python train.py --router_score="sigmoid" --learning_rate=0.00249 --train_tokens=383700000
Below are experts of layer 11 (counted from 0) of a mixture-of-experts language model. Rows are named router (the router's row for the expert), up (a neuron's input weights, with its number) and show model dimensions 192-255. Each number is 200 + 40 x the weight over its row's rms, rounded and kept within 0 to 999.
Before each expert's rows: "comes after" lists some tokens at least twice as common just before its tokens as in all text. This comes from a sample of Wikipedia text that the model never trained on. Tokens count by the router's weight.

# expert 7
comes after: " the", "-", " \"", " a", ".", " and"
router,234,205,197,235,202,288,243,204,218,241,229,191,150,202,181,243,156,208,207,243,156,175,143,252,147,201,196,182,257,174,202,136,209,260,265,212,252,194,208,227,225,175,151,190,267,214,237,181,193,203,223,189,259,215,202,256,204,217,242,228,174,120,249,298
up0,274,261,196,233,211,215,214,215,171,310,241,161,201,237,177,214,166,213,238,224,159,193,178,204,210,173,235,230,210,174,216,192,236,167,251,212,221,160,237,174,288,232,172,154,206,216,215,146,144,204,239,130,253,188,228,183,209,256,231,209,176,208,235,158
up1,124,170,183,191,191,210,260,249,178,218,229,189,170,133,160,205,181,155,218,234,159,141,219,196,140,254,206,256,207,200,305,251,139,200,163,147,203,230,175,228,248,156,153,241,123,163,93,187,176,183,221,195,291,128,210,222,198,190,181,200,257,216,176,221
up2,193,171,226,209,219,144,209,237,238,218,238,167,216,230,241,190,255,183,199,225,213,173,244,170,251,187,180,177,236,183,206,256,234,192,164,185,251,145,237,222,219,180,263,213,191,198,211,252,168,134,169,169,180,115,184,189,236,177,204,201,167,220,214,224
up3,195,261,161,201,183,201,276,248,248,221,174,203,174,169,283,206,127,208,269,145,207,234,161,180,232,213,157,237,201,202,225,253,174,220,228,164,190,167,291,198,201,221,208,210,200,239,188,284,161,215,240,222,277,202,216,213,188,163,163,194,187,83,240,198
up4,205,219,195,229,199,193,191,190,156,250,228,157,170,273,153,190,226,179,206,111,250,188,169,264,231,228,175,174,169,241,243,153,221,170,190,187,193,162,213,195,248,277,236,192,140,251,173,209,228,134,149,183,195,191,247,139,210,160,178,224,195,140,262,180
up5,237,109,179,186,138,220,236,217,206,260,187,151,147,207,226,213,160,203,148,160,183,225,153,169,213,219,187,157,240,207,251,135,150,245,170,174,189,136,218,165,183,244,172,193,207,230,269,188,201,162,251,150,220,188,204,197,221,175,151,184,260,206,189,219
up6,243,188,167,138,234,176,205,181,246,169,274,217,232,160,210,220,207,193,150,221,138,153,228,165,139,234,166,280,233,305,158,215,142,213,250,176,206,174,178,173,200,212,224,192,226,255,208,264,233,234,130,215,187,193,265,225,262,257,197,146,178,172,261,231
up7,142,206,209,293,207,223,247,187,210,233,175,238,230,235,225,217,159,174,244,179,133,147,123,178,203,172,157,185,250,192,183,209,241,203,252,191,171,183,164,84,323,281,195,220,189,158,208,174,139,230,214,178,194,193,224,258,216,235,233,265,152,144,229,288
up8,282,208,207,129,163,188,176,171,205,176,194,152,219,258,226,172,207,183,221,160,76,177,143,228,228,180,174,208,211,174,214,233,208,222,171,171,260,188,159,115,186,307,122,209,141,201,232,225,272,195,197,186,201,189,247,228,216,242,169,198,164,161,218,227
up9,207,177,196,195,283,188,183,138,173,188,184,157,242,185,292,181,244,201,243,207,178,191,138,211,209,265,239,212,205,147,200,245,117,198,258,149,173,227,276,211,168,122,115,247,182,180,161,160,201,264,161,175,203,218,258,204,237,229,245,188,151,185,218,233
up10,279,198,185,217,211,180,222,234,134,278,199,260,214,242,155,182,234,253,191,214,226,178,201,228,170,294,209,169,230,215,185,185,174,290,228,186,239,205,246,220,224,224,143,197,250,192,183,209,225,161,207,198,138,218,220,194,184,270,232,214,203,205,265,268
up11,223,143,243,190,219,157,161,263,195,260,200,218,194,181,163,231,163,183,195,164,242,247,249,256,202,259,184,161,211,153,211,218,228,231,199,216,224,216,121,160,166,127,279,167,210,218,179,148,219,158,198,173,190,182,169,192,211,198,164,226,140,150,215,239
up12,142,234,199,180,145,153,135,209,126,155,211,219,239,252,211,181,186,227,192,207,166,222,208,185,236,257,247,280,215,212,220,159,101,216,252,187,178,213,276,253,206,240,226,227,190,240,212,232,220,195,208,162,242,192,224,163,157,241,256,175,148,123,173,196
up13,213,198,282,153,151,173,235,291,195,152,255,167,209,248,113,196,211,221,220,176,159,152,105,222,153,134,201,239,210,154,258,193,232,145,200,192,217,209,203,200,181,225,202,216,233,203,172,154,217,190,191,257,251,117,225,256,269,199,234,180,231,150,190,179
up14,243,273,244,180,145,230,264,303,182,220,172,234,154,188,178,202,181,182,192,165,217,229,200,192,162,226,233,159,232,189,183,239,186,186,186,215,251,207,208,226,167,167,199,215,217,118,171,222,205,234,181,179,227,238,222,143,226,190,71,172,178,219,234,189
up15,170,201,207,164,209,217,165,118,167,276,164,167,156,180,234,188,203,183,228,235,233,208,176,181,240,256,208,174,233,169,178,232,173,231,243,201,166,233,125,154,184,213,242,246,188,259,214,239,219,254,207,148,238,154,152,163,142,215,105,187,237,129,202,137
up16,207,247,128,261,153,208,143,140,135,156,192,233,196,208,120,250,190,214,233,220,233,207,191,184,261,207,251,273,268,199,112,222,214,187,258,195,209,204,350,252,167,238,221,121,169,219,153,156,150,217,233,146,231,215,229,187,228,166,223,268,77,187,241,184
up17,232,201,197,213,128,155,204,191,157,232,177,166,210,110,287,276,207,229,266,280,166,142,242,222,170,180,201,172,261,273,207,116,151,176,228,256,191,206,178,143,225,180,242,239,238,229,193,205,238,158,234,224,170,227,217,220,260,126,150,217,230,148,221,237
up18,179,265,227,214,111,246,235,237,183,166,165,222,142,221,240,200,201,256,172,205,194,164,237,269,148,160,218,240,163,235,203,213,189,231,142,146,165,200,115,127,227,229,185,182,163,262,228,263,222,206,182,184,253,151,213,168,207,206,257,147,256,212,182,136
up19,117,244,167,189,239,283,230,181,231,145,224,162,257,200,130,227,284,289,175,178,143,190,185,204,260,188,187,168,194,222,167,176,147,217,201,243,190,131,192,172,159,160,194,169,162,232,240,148,169,218,163,256,234,180,187,220,163,205,220,289,176,170,228,120
up20,194,239,225,205,247,59,165,217,174,277,222,179,171,238,148,274,211,218,165,266,176,124,163,221,150,204,209,146,218,161,175,230,211,199,215,147,183,142,191,185,182,221,133,204,259,242,151,177,221,259,198,243,219,96,182,138,133,206,164,177,133,251,225,175
up21,222,248,160,189,288,171,231,134,151,198,200,209,217,228,275,158,237,227,210,137,264,188,211,201,139,174,270,211,205,156,200,203,220,169,155,188,172,202,204,213,165,264,200,153,175,185,131,226,134,283,175,214,252,258,169,181,217,212,179,129,233,133,139,129
up22,263,147,175,244,281,167,253,220,205,278,233,193,172,227,252,205,210,178,155,181,214,155,218,225,208,205,219,204,215,254,231,202,205,178,173,185,195,173,166,171,183,283,186,276,194,154,192,203,207,173,161,195,153,164,197,149,206,228,171,155,142,127,241,219
up23,155,254,230,147,165,212,200,185,212,238,200,153,166,277,205,202,194,194,210,172,248,233,270,188,254,167,209,156,216,239,207,231,207,261,244,140,233,166,178,233,211,136,188,182,152,165,223,190,178,144,189,217,220,200,156,243,250,251,171,188,151,131,293,205
up24,245,234,225,235,207,271,233,271,169,207,242,187,220,254,190,106,144,150,258,213,259,211,134,238,286,217,226,191,156,102,233,184,156,188,236,176,187,203,215,178,179,212,182,239,244,265,153,201,208,243,178,212,219,259,145,260,228,209,207,182,156,229,229,212
up25,174,250,259,179,189,249,208,202,227,280,262,234,159,220,262,251,230,161,174,168,158,249,202,246,199,176,203,188,274,168,127,227,140,206,201,214,163,231,139,269,159,195,122,275,218,192,147,269,213,188,238,191,174,193,169,200,270,249,191,195,218,259,244,237
up26,252,180,220,180,262,218,129,175,180,240,229,255,72,249,216,235,172,229,180,171,215,187,135,175,106,186,145,234,193,201,200,210,263,176,237,230,238,125,207,184,232,153,170,148,168,247,202,214,135,188,160,201,257,255,146,185,223,150,216,255,219,156,267,196
up27,186,219,203,217,204,276,163,237,166,173,218,170,247,209,256,192,208,250,224,237,126,136,191,264,145,223,250,236,158,166,166,154,255,195,206,182,205,166,238,220,214,182,191,254,185,194,208,253,158,162,199,153,210,138,208,211,208,247,105,218,118,194,274,198
up28,263,136,187,204,208,243,200,230,117,222,187,131,169,154,210,154,211,216,197,232,232,131,220,200,181,175,240,215,194,147,255,137,188,213,135,206,182,167,224,164,222,220,164,210,274,225,173,149,209,160,161,185,225,262,181,250,197,147,233,191,93,217,264,222
up29,231,195,158,169,258,190,187,182,171,195,249,140,207,203,240,249,193,145,258,199,204,177,176,205,201,179,177,176,169,151,198,148,172,194,154,202,241,190,215,167,359,220,127,177,261,188,184,307,152,146,190,263,255,208,255,126,163,248,257,243,230,139,225,225
up30,188,167,251,161,163,231,201,195,155,229,226,147,207,215,218,158,227,265,255,112,109,195,209,230,150,185,202,219,210,201,217,302,152,246,248,170,154,148,274,127,224,221,209,207,249,235,158,187,207,189,248,205,233,176,219,205,189,124,214,211,230,138,191,149
up31,242,157,211,128,229,265,223,159,224,158,213,149,244,150,190,159,197,224,217,246,262,245,165,197,135,143,280,228,183,159,124,261,250,155,155,164,237,201,111,189,137,221,210,220,249,258,217,182,203,247,186,227,197,141,204,204,255,178,202,197,247,194,206,269
up32,217,262,274,175,187,287,160,202,192,266,230,136,140,210,211,181,193,249,209,105,193,166,193,205,192,181,190,249,203,218,193,203,214,157,166,181,225,244,241,222,192,225,246,203,168,182,232,187,194,216,175,182,178,173,166,243,177,249,121,154,216,158,270,231
up33,145,224,125,229,202,294,294,144,194,209,180,193,104,149,207,202,160,169,212,276,222,169,200,224,124,223,253,225,245,117,163,150,198,224,231,179,128,159,207,291,237,186,127,177,165,213,190,225,138,189,209,225,214,133,244,186,228,200,194,169,217,235,167,198
up34,139,207,213,222,222,195,188,237,202,206,186,229,208,243,256,206,183,212,280,197,189,144,203,242,217,159,206,178,242,159,199,184,227,189,214,202,281,226,181,294,221,307,181,192,223,238,272,182,87,208,127,166,117,195,145,255,188,236,199,255,235,187,141,224
up35,125,219,130,151,173,167,203,198,185,198,302,177,187,233,215,166,190,182,272,253,169,231,225,188,122,127,151,145,193,228,204,161,228,198,217,214,211,211,196,179,135,148,170,165,155,99,226,251,225,230,231,249,242,127,167,222,233,206,181,242,230,154,193,223
up36,235,259,182,274,165,138,134,239,240,214,182,202,163,187,202,184,143,154,222,164,218,147,312,210,152,229,194,144,157,176,148,182,256,231,207,168,204,251,309,193,272,141,227,194,188,253,171,208,202,236,165,212,156,277,192,148,195,195,125,211,189,272,199,211
up37,187,158,171,188,157,140,180,179,192,255,229,188,208,180,279,226,174,229,281,198,224,183,162,284,189,206,168,235,111,157,210,191,203,144,167,216,208,189,180,209,118,210,167,202,194,138,211,216,152,199,218,227,175,222,205,217,199,220,170,248,183,184,195,127
up38,196,228,147,244,148,140,230,240,239,152,208,134,215,141,205,298,193,161,250,181,188,162,199,188,194,171,183,183,230,145,173,201,155,173,257,152,212,154,175,175,147,196,125,162,242,251,186,272,137,194,134,203,231,173,185,188,208,293,249,220,167,225,179,194
up39,196,232,238,246,204,141,227,259,183,228,176,175,179,142,219,180,147,255,182,272,200,179,110,227,268,232,184,180,213,212,163,196,271,150,183,175,185,205,168,209,245,220,145,298,229,167,113,220,173,105,151,210,184,208,252,269,169,160,148,223,127,201,253,253
up40,155,209,210,292,178,254,161,169,217,202,284,248,231,236,209,220,165,204,310,262,204,254,165,125,134,258,155,197,232,207,252,166,225,209,230,218,216,152,191,220,200,181,116,175,276,190,226,180,196,253,255,198,205,186,226,209,208,186,228,194,224,178,225,207
up41,194,170,125,190,194,195,251,200,184,270,234,203,165,225,212,232,177,126,160,191,172,208,179,191,216,172,163,211,204,189,147,133,256,213,257,158,207,224,178,238,190,163,258,188,209,290,147,165,268,136,238,268,221,197,185,222,253,205,255,156,223,193,207,202
up42,169,222,113,196,201,190,245,252,292,286,232,228,166,204,246,142,261,175,216,254,199,200,156,242,254,261,191,213,237,207,180,175,233,122,233,159,296,243,238,161,175,235,232,145,215,109,223,210,250,226,181,211,169,240,196,195,194,214,132,200,183,212,164,240
up43,231,135,163,169,184,217,201,142,150,179,175,157,296,210,222,211,257,234,167,234,192,171,208,191,227,205,261,134,182,262,191,250,260,188,178,205,243,211,200,189,265,235,148,202,214,120,211,196,151,135,181,143,206,209,222,167,238,238,224,161,259,237,202,219
up44,184,207,175,151,216,172,166,198,202,245,307,220,190,163,216,160,199,188,63,194,122,171,155,176,214,140,224,232,220,232,178,192,208,188,230,184,198,248,245,248,222,238,203,251,252,180,126,120,153,203,136,167,214,207,163,191,244,177,194,236,222,201,165,252
up45,175,241,246,179,133,181,177,221,190,210,205,206,218,184,188,210,211,272,174,153,244,213,189,199,200,218,178,239,253,227,240,203,170,244,209,256,162,273,174,209,296,199,185,169,164,244,208,247,282,244,204,138,233,231,200,234,177,264,169,192,212,112,214,255
up46,168,219,223,215,178,132,186,169,247,230,215,221,165,262,205,183,271,133,107,124,145,172,203,188,121,233,217,252,188,163,146,215,244,150,264,169,131,167,142,246,189,305,187,235,221,140,194,219,230,186,215,239,192,223,290,242,205,209,193,189,206,202,161,199
up47,247,189,249,200,173,177,290,206,123,240,216,215,270,265,236,260,157,175,208,194,220,280,181,262,217,190,237,189,202,270,266,194,169,121,224,212,166,229,223,222,227,205,151,208,170,209,182,119,107,211,201,269,244,210,181,216,139,151,188,202,185,206,173,239
up48,221,185,196,220,190,241,195,239,225,178,189,193,187,176,201,147,201,216,161,180,186,200,225,178,197,205,121,218,182,270,199,227,223,246,190,237,168,200,210,236,217,176,114,208,232,185,128,226,208,206,158,164,181,223,165,172,201,236,224,138,220,175,233,246
up49,241,196,216,231,121,169,175,229,160,152,215,209,202,151,224,175,195,138,246,250,132,252,195,188,185,117,214,272,179,192,193,224,168,147,215,191,268,202,209,191,157,206,121,117,243,316,219,239,238,201,213,226,194,188,159,149,232,221,188,184,248,204,152,224
up50,164,220,188,184,180,191,242,153,190,163,191,253,209,226,206,183,169,168,127,172,163,177,163,147,95,87,222,218,239,168,208,195,130,225,114,231,214,222,217,202,225,188,234,274,186,200,193,206,177,160,245,174,220,271,197,169,172,224,178,190,121,194,225,204
up51,179,177,163,229,276,256,187,137,140,194,223,162,150,184,211,151,229,259,210,125,169,237,224,260,187,191,260,145,232,228,196,197,227,195,161,220,215,200,213,178,187,177,251,248,206,185,204,259,227,238,136,192,238,191,211,167,169,180,257,169,168,199,242,138
up52,215,216,220,209,213,172,208,175,248,252,226,165,183,258,183,153,149,255,201,175,148,207,190,229,163,257,262,162,207,47,132,101,213,182,222,241,242,244,175,205,152,260,201,287,226,244,230,233,140,195,170,226,219,237,213,259,206,256,160,213,101,176,246,179
up53,226,199,149,202,162,213,183,184,186,209,199,207,217,173,203,146,194,205,205,205,141,212,251,207,195,259,166,216,189,186,211,159,235,219,157,206,251,261,205,131,187,224,208,172,197,170,228,185,155,191,249,215,173,180,252,202,255,206,151,266,143,213,184,170
up54,259,223,134,261,223,190,182,208,313,230,182,208,115,244,221,183,218,244,266,142,217,188,123,197,182,219,255,174,283,250,204,204,184,157,144,131,145,153,162,259,216,167,140,178,181,158,222,218,217,156,208,171,194,213,220,219,181,243,253,257,114,173,163,199
up55,264,171,230,256,215,187,179,190,222,278,274,170,154,165,175,238,152,210,202,155,182,117,174,171,140,251,220,192,138,249,213,155,237,186,210,269,270,225,165,148,200,247,187,190,195,152,223,232,249,254,187,180,257,228,233,276,241,134,192,209,176,298,87,192
up56,261,200,172,201,149,257,206,253,252,211,286,179,184,187,236,176,169,282,251,204,159,170,209,171,243,231,160,155,217,207,145,176,143,209,308,231,278,218,232,198,130,159,222,269,267,171,289,182,196,220,220,156,264,225,291,158,168,162,224,175,238,186,221,191
up57,183,265,158,190,189,170,327,227,175,171,212,143,280,150,247,195,207,185,205,175,160,136,181,310,258,197,256,202,201,183,215,232,307,228,202,156,282,160,228,241,215,162,219,267,184,150,227,182,160,188,128,215,282,265,219,195,202,213,228,225,284,188,225,267
up58,189,186,222,191,198,104,157,266,181,210,166,205,64,220,214,251,185,222,233,216,201,234,163,170,230,180,251,201,182,145,168,169,188,262,198,151,190,310,245,180,161,221,129,209,182,167,183,202,198,160,149,182,256,231,240,165,151,254,181,144,167,218,238,132
up59,202,157,260,184,178,149,168,180,248,214,195,157,213,209,129,244,102,208,201,206,165,203,230,215,181,136,237,207,165,223,161,254,218,161,183,159,244,135,221,240,208,205,196,180,253,221,107,170,142,238,225,198,178,245,239,200,204,238,195,110,182,182,229,171
up60,176,193,138,249,263,213,248,249,184,193,149,136,222,205,197,205,201,136,158,179,209,262,144,214,222,189,201,175,155,200,248,216,187,143,219,278,154,216,255,210,152,184,169,267,221,206,186,237,244,182,155,257,159,168,227,255,200,215,252,227,145,140,196,181
up61,199,246,212,202,182,283,165,155,248,96,234,186,173,141,172,199,229,233,239,174,187,244,172,187,241,177,178,212,121,168,192,186,275,176,177,178,141,189,139,196,180,189,198,231,176,160,231,213,178,171,222,205,134,204,236,194,154,170,213,209,194,236,257,226
up62,218,196,224,213,251,212,212,166,199,250,236,229,182,166,205,213,263,229,212,181,236,192,240,212,204,146,180,204,235,238,249,186,193,270,179,231,215,175,218,258,194,223,229,199,206,261,250,245,199,240,222,232,244,179,153,269,235,327,203,172,275,190,249,217
up63,113,193,215,224,245,178,174,134,184,243,218,149,233,226,292,136,180,238,134,205,238,176,157,242,191,143,203,180,230,197,207,245,209,215,257,175,242,170,174,192,197,167,258,279,101,240,148,229,227,194,203,147,244,264,192,250,207,131,191,286,228,233,196,236
up64,177,183,212,184,171,206,232,201,139,166,202,167,251,200,177,105,205,237,229,218,152,200,162,234,233,166,242,200,248,139,140,209,203,168,211,175,266,206,180,226,199,217,252,145,234,248,145,256,183,210,156,126,226,215,172,245,134,224,156,216,190,248,259,247
up65,171,235,138,238,159,196,222,249,297,261,140,151,176,218,115,258,256,253,181,180,192,152,182,222,191,189,99,201,231,152,238,198,181,171,186,253,176,224,181,237,170,206,218,218,248,214,246,201,149,208,205,169,258,170,198,140,264,202,147,157,226,182,179,193
up66,232,186,124,161,220,245,203,156,162,189,210,209,175,139,181,238,156,226,196,290,192,174,178,135,98,230,157,244,213,179,179,234,204,230,136,184,170,150,164,319,193,217,265,219,181,230,213,173,276,210,142,197,176,178,206,118,185,165,170,164,217,134,192,166
up67,197,297,169,215,222,151,194,210,156,211,268,114,128,216,162,232,183,206,241,240,173,208,224,193,144,227,222,273,185,209,190,121,266,239,253,240,135,142,166,183,275,194,243,232,225,214,188,173,180,184,190,140,224,209,163,147,294,239,127,191,205,211,193,187
up68,182,137,231,222,164,191,197,140,216,164,158,165,237,164,195,170,245,191,244,171,180,194,251,230,218,182,197,251,173,203,237,156,131,204,284,159,180,176,225,158,210,192,197,185,224,170,227,209,205,208,208,245,249,211,169,215,221,130,195,145,271,192,221,212
up69,251,169,228,246,188,238,229,229,164,175,192,253,231,207,213,87,184,172,202,100,259,199,262,229,144,186,152,178,266,172,274,227,169,136,249,224,158,258,176,232,218,203,205,201,179,156,179,189,247,183,113,251,251,123,199,231,154,222,242,183,127,174,293,170
up70,175,222,110,226,213,210,235,127,285,164,204,174,251,192,183,192,263,166,219,257,165,195,131,291,153,163,260,236,193,262,208,130,186,177,157,210,243,172,140,97,208,222,167,141,166,253,181,240,210,249,196,148,176,158,161,172,189,185,141,229,187,173,237,262
up71,185,118,185,201,249,207,187,279,125,223,192,168,182,152,143,221,168,195,160,184,198,165,248,224,131,216,119,258,299,177,262,164,203,154,226,109,287,216,244,139,166,237,140,278,251,253,193,256,209,170,176,202,225,161,198,269,197,196,266,216,188,210,164,203
up72,154,310,216,183,154,167,158,220,191,228,151,198,219,244,179,123,183,220,211,222,203,201,207,193,287,206,169,146,189,188,168,241,191,251,234,69,246,235,182,204,173,218,113,230,217,233,162,193,234,130,182,239,214,154,189,275,262,153,231,211,219,254,188,192
up73,173,153,168,205,187,236,283,177,276,190,201,198,161,189,211,147,210,290,173,188,232,259,176,182,126,166,249,230,264,197,225,162,172,231,168,195,217,201,219,231,211,229,155,268,191,199,259,176,216,203,191,222,236,187,182,217,218,221,188,209,161,164,201,184
up74,153,153,173,155,165,293,217,144,230,169,229,154,169,244,238,280,253,160,173,203,249,167,195,251,141,171,251,199,168,265,157,252,172,236,196,191,273,243,186,182,147,200,155,209,182,181,240,202,291,131,224,206,236,174,220,227,159,159,249,226,198,192,239,242
up75,161,219,205,218,185,247,174,254,183,251,213,178,213,155,237,139,129,156,200,211,234,207,186,198,217,211,220,193,162,148,131,211,174,169,256,226,168,179,216,234,284,167,220,179,213,235,171,265,162,212,219,223,223,258,206,212,276,195,222,205,177,200,208,198
up76,127,193,198,224,158,247,180,230,263,258,237,230,182,213,222,250,272,221,221,248,149,226,247,191,229,203,260,236,191,136,164,205,180,134,203,173,182,224,236,230,237,220,156,146,169,168,261,222,175,207,221,156,135,144,241,262,203,200,175,221,167,279,215,202
up77,158,128,207,192,175,235,197,189,116,120,242,208,143,169,228,188,150,239,225,189,173,229,219,164,175,172,198,168,203,205,161,177,246,179,163,186,167,176,191,162,218,197,195,225,196,222,225,233,192,251,201,145,220,172,154,254,264,169,158,198,226,226,220,222
up78,143,230,172,281,209,205,201,241,137,218,219,112,219,190,172,202,210,257,149,205,176,209,172,197,156,241,135,180,224,264,233,205,176,184,192,203,152,242,214,229,192,186,157,176,200,267,190,275,166,188,232,182,147,225,182,198,215,195,158,229,201,163,156,282
up79,265,209,231,189,174,195,163,180,179,196,171,185,235,199,225,254,202,126,161,222,201,176,195,228,217,171,168,281,204,167,228,173,131,200,245,225,194,161,161,157,195,201,247,278,252,147,184,214,193,255,161,205,155,194,279,124,213,207,234,183,221,200,228,177
up80,214,229,157,144,213,225,182,241,178,315,225,143,209,192,189,200,218,270,279,200,163,234,170,212,217,132,255,262,187,167,271,201,204,163,220,256,207,253,183,254,203,195,129,202,244,277,168,240,224,152,217,183,240,160,222,168,160,189,265,213,203,166,233,276
up81,150,228,243,150,245,200,166,206,218,209,210,212,194,139,184,217,280,176,253,168,151,188,198,215,224,221,254,182,153,177,173,150,183,173,177,218,198,219,227,267,211,195,197,238,229,266,145,219,249,164,192,236,235,232,200,224,242,237,249,241,173,142,236,166
up82,218,129,165,254,182,171,202,217,230,166,195,200,94,187,126,162,179,221,213,248,168,212,171,143,191,243,236,210,222,207,254,168,135,198,191,191,199,277,182,183,170,264,253,174,147,220,172,236,168,234,159,133,214,225,217,331,240,179,201,220,241,146,241,228
up83,193,195,176,203,199,192,171,239,106,189,212,242,203,162,214,204,149,199,223,215,203,183,111,220,142,209,168,231,218,211,209,173,219,226,233,237,163,307,251,165,181,230,207,172,210,233,206,261,186,114,198,157,161,198,171,226,169,144,155,185,147,167,262,246
up84,137,164,195,169,217,175,124,199,168,233,226,185,218,156,193,153,256,207,207,189,188,172,264,272,165,217,185,178,221,177,207,192,189,260,172,208,196,182,156,218,134,254,142,190,171,242,214,148,194,191,223,155,163,228,186,214,228,247,178,206,229,225,177,191
up85,153,160,181,294,144,211,156,132,215,205,195,250,183,239,248,191,178,204,170,308,138,226,222,186,297,112,241,193,243,145,208,207,183,201,242,172,218,199,220,207,221,226,240,194,167,201,124,219,226,128,206,190,246,225,211,217,204,171,215,234,216,194,218,181
up86,190,201,167,141,178,236,190,126,141,304,188,173,181,155,235,204,150,283,209,151,119,223,230,232,191,274,189,196,195,174,225,176,156,197,218,179,229,250,180,173,181,219,153,143,187,206,172,259,134,218,211,218,201,162,119,244,206,178,196,184,231,198,231,242
up87,178,101,188,264,132,233,232,230,179,238,175,218,240,227,225,196,234,204,236,162,133,213,163,187,202,209,215,194,244,208,191,231,270,203,145,275,260,150,257,196,215,295,209,268,143,239,115,168,195,205,175,180,171,193,198,167,249,257,193,117,133,193,234,151
up88,228,224,184,184,242,228,207,152,222,191,189,245,149,197,205,212,191,197,201,224,149,254,106,226,184,245,184,157,196,157,278,210,178,257,225,246,211,143,223,206,230,235,194,194,258,220,87,201,95,168,178,92,187,180,213,215,262,184,230,193,250,241,194,234
up89,255,237,186,219,235,208,216,175,135,251,182,179,217,192,230,191,176,157,133,231,174,147,143,121,236,160,227,223,200,161,186,189,176,165,238,157,245,150,212,173,171,174,201,149,146,234,280,256,201,203,197,258,195,287,154,199,170,190,253,185,256,216,255,183
up90,252,222,156,182,180,227,170,209,206,226,221,147,191,138,182,191,214,195,134,219,182,238,132,189,124,233,248,187,212,174,209,260,162,216,198,206,228,202,191,159,192,203,231,228,144,208,165,233,197,203,244,222,198,199,205,274,171,156,219,170,138,139,211,191
up91,171,232,167,206,153,176,215,203,190,144,200,152,131,278,225,145,202,148,126,153,130,208,167,221,214,277,238,194,235,191,184,196,258,228,197,290,236,211,180,246,228,212,259,247,239,120,226,231,206,215,204,207,202,218,167,251,217,160,237,217,207,239,156,86
up92,234,210,212,190,96,133,162,156,230,182,204,199,184,279,132,228,214,130,216,154,184,153,150,206,219,272,180,208,211,214,275,211,240,174,238,220,197,211,261,239,205,172,147,228,197,182,236,265,269,180,202,134,265,234,87,216,221,206,222,281,213,158,197,168
up93,207,100,225,248,255,230,212,140,235,224,269,158,234,266,213,174,187,196,237,246,225,171,200,181,226,240,251,201,178,200,131,181,252,201,233,178,177,203,172,231,243,159,154,185,186,255,228,213,111,250,187,151,208,214,241,239,157,216,195,219,211,195,222,246
up94,214,212,178,192,184,196,243,146,181,168,216,208,230,222,245,190,238,136,175,204,186,212,177,172,157,169,289,215,178,230,179,163,251,147,249,219,233,228,206,252,218,239,166,220,180,189,191,164,215,273,168,200,171,127,233,287,151,189,218,216,238,188,169,209
up95,156,245,213,142,150,189,285,198,170,198,246,142,196,212,208,214,228,235,194,163,205,243,244,223,190,263,100,201,200,239,163,193,229,161,161,212,178,269,196,230,169,229,168,186,231,257,160,246,140,204,173,191,212,201,99,230,212,192,304,278,192,228,285,169
up96,223,220,229,180,234,278,242,202,239,248,185,178,213,161,205,171,198,212,210,176,288,177,179,247,139,207,258,238,189,152,181,221,200,199,194,183,212,180,291,137,137,123,144,184,146,198,186,237,226,131,176,232,181,214,179,190,236,174,219,156,175,143,205,217
up97,244,250,201,178,241,177,168,237,256,201,261,196,307,150,222,262,185,175,211,162,154,240,167,205,143,263,223,170,178,216,164,177,134,163,196,187,235,190,249,207,225,106,160,257,159,240,257,150,259,153,114,138,241,192,164,212,180,200,195,200,196,178,217,252
up98,233,225,205,222,162,169,216,193,262,303,164,154,113,203,226,250,191,223,293,225,202,203,231,180,209,179,202,254,197,208,168,173,154,194,156,170,246,220,146,175,220,118,279,182,251,191,166,186,219,182,248,236,264,134,170,190,200,265,144,247,178,210,125,232
up99,165,223,231,207,219,130,232,222,185,220,200,214,214,200,230,259,225,308,180,218,158,280,178,209,181,240,200,247,216,216,212,247,193,211,272,211,164,168,251,152,178,176,158,215,231,258,259,203,195,225,181,177,212,189,225,164,209,213,200,237,157,203,173,195
up100,237,226,156,149,175,203,219,161,158,248,232,150,191,210,227,237,227,170,224,259,243,214,238,186,207,271,184,216,212,184,212,240,201,229,140,171,165,248,248,232,126,168,213,255,235,240,240,244,142,169,219,230,196,194,202,273,304,168,222,193,124,231,180,112
up101,217,140,76,149,198,237,183,235,270,180,225,165,154,239,213,249,206,224,201,247,227,231,234,246,134,154,149,210,146,143,218,233,236,162,253,118,178,224,202,249,207,202,196,264,245,250,209,141,187,254,176,239,238,153,160,199,226,117,220,214,197,165,228,222
up102,212,180,199,294,189,255,256,209,240,217,191,232,228,210,229,207,226,236,194,167,149,187,154,237,176,261,261,151,166,204,195,154,161,193,196,250,201,151,176,163,233,229,197,246,176,108,126,167,237,143,159,235,159,157,114,180,228,241,196,177,122,228,198,185
up103,191,109,209,150,165,281,232,143,224,243,200,151,149,252,169,227,187,196,243,212,148,101,140,198,225,229,214,144,166,220,201,145,132,183,263,128,244,309,141,183,211,166,226,153,255,206,207,238,212,184,189,225,217,182,170,242,205,157,158,240,173,249,229,209
up104,209,262,281,269,213,249,274,250,273,254,226,202,277,211,253,174,144,233,175,218,114,209,247,217,201,140,186,172,170,215,228,216,210,191,240,228,212,188,227,161,274,250,213,206,191,246,298,216,145,134,211,224,211,242,224,233,190,210,183,205,231,227,286,123
up105,154,166,218,232,204,221,278,217,234,197,225,154,178,252,122,238,182,170,275,236,243,258,168,264,212,299,128,166,179,190,133,204,109,182,167,161,209,141,223,259,231,272,181,214,165,230,211,198,227,130,136,94,238,185,182,176,231,199,135,218,219,239,197,168
up106,202,190,233,189,208,233,208,237,210,162,254,176,158,141,202,207,265,209,182,155,203,167,175,178,253,187,196,130,278,165,230,223,153,256,165,206,191,242,192,169,188,236,113,221,160,141,178,197,179,215,256,210,220,213,158,201,292,208,177,198,164,227,289,224
up107,219,177,213,188,165,173,178,196,263,252,158,147,156,213,248,199,196,190,223,263,154,196,196,241,186,229,250,214,200,206,207,231,231,200,217,179,188,242,138,140,241,158,192,164,184,219,170,191,240,160,212,211,181,258,231,202,231,225,217,270,211,116,137,149